config.toml
n_experts = 16
experts_per_token = 2
activation = "squared_relu"
moe_layers = [0, 1, 2, 3, 4, 5, 6, 7, 8, 9, 10, 11]
routed_scale = 3.36
balance_loss = 0.00028
vocab_size = 8192
norm_eps = 1e-06
tie_embeddings = false
lr = 0.00342
batch_tokens = [16384, 32768, 65536]
seq_len = 1024
steps = 7982
Below are experts of layer 9 (counted from 0) of a mixture-of-experts language model. Rows are named router (the router's row for the expert) and show model dimensions 0-95. Each number is 500 + 25 x the weight over its row's rms, rounded and kept within 0 to 999. Numbers have three digits each.
After each expert's rows: "gets" lists some tokens that make up at least twice as much of what it gets as of all text; "comes after" lists some tokens at least twice as common just before its tokens as in all text. This comes from a sample of Wikipedia text that the model never trained on. Tokens count by the router's weight.

# expert 0
router:533504464455553535495506480494502502519483522509463516476506539496501496488527499500514443506534520475485481507468487468524507494448453546515480499493503504497528479506507507498460510485533503474504497478462458537519539481524545456470512499533473499468519548534520494522537496495491464503
gets: " (", "19", "1", "2", "6", "–"
comes after: " (", " ", "19", "20", "–", "′"

# expert 3
router:491462530472513494550552508483513458492508484445509510517512506530541511472471480521528487484533473532501509474521499517483490505515539529461487506508502503464528511457515462504475475529478519497488470546545500515542512513530449444503488469492520521515517491496494491455492533515499519507
gets: ".", " and", ".\n\n", ",", "==", " which"
comes after: ".\n\n", ".", ",", " The", "\n\n", "=="

# expert 5
router:482463498528497497533555449496502524509487495526472501449538504494468517510479453493518498496462437509497522477508460524476475466494519465478528468438501507483499496463497489507515497473478511499526529492527489455483476549509506471481463456516480524516505519511521522528509499511530484499
gets: " the", " a", " was", " as", "'s", " first"
comes after: " a", " of", " was", " as", " is", " and"

# expert 9
router:490523521497518499468517496502484535552523522499503500485536503504539482450555510503546487496485508468472514509520489449528485531497473509507498451507509500476494521514490540500475512504524548488561491516484523499550483474505465523501461521455532468471477499475508530449525518511502521507
gets: " (", " \"", " S", " M", " L", "\n"
comes after: " |", " (", ";", ":", " \"", "N"

# expert 12
router:514487537501526493538515482513467480472530505527543501507506513524538484470476507471463525544495457528504454499452497496503515510491488492502484533488468488528459482511502529495464547512517453539505523456500542496475502499527492501539462513501507465497493482453519499528560495511505464488
gets: " ", " |", "0", "|", "–", "1"
comes after: " ", " |", "0", " |\n", "|", "1"

# expert 13
router:501519462562462466484499495473521507489493463521480486482489525474466527528485528482460542533515471490491513504506512544497472490509488522504530477499499485489464514488491507493517481499494413468479528480535490482475503494498516486522485436518476536540465493523498458464487537514496492490
gets: " a", " an", " s", " m", " p", " b"
comes after: " a", " the", " and", " an", " is", " with"

# expert 8
router:505507499471479495499503483530489486524494494521511542459481460513501485509514452484509491496502479503460437516507534509491504510538525483487474528539496529541462516502512545497514506477534500458503466510447487476513500479476501533452543543491489469503501512459517544497486451473465526507
gets: " ", "20", "19", "18", "–", " New"
comes after: " ", " in", "19", "20", "–", "|"

# expert 7
router:544499526505486521498471530459529484506471511523467501531517485487529493536526483526485504486500480525546539497525500467500533522510470493491486509477509507536511472492487501470548517545477511496483550531483502556519479466458471500486494487492503510474544499471443474534477541473494535513
gets: "-", "\n", " |\n", ")\n", "\n\n", "|"
comes after: "\n", "-", " |", ")\n", "|", "20"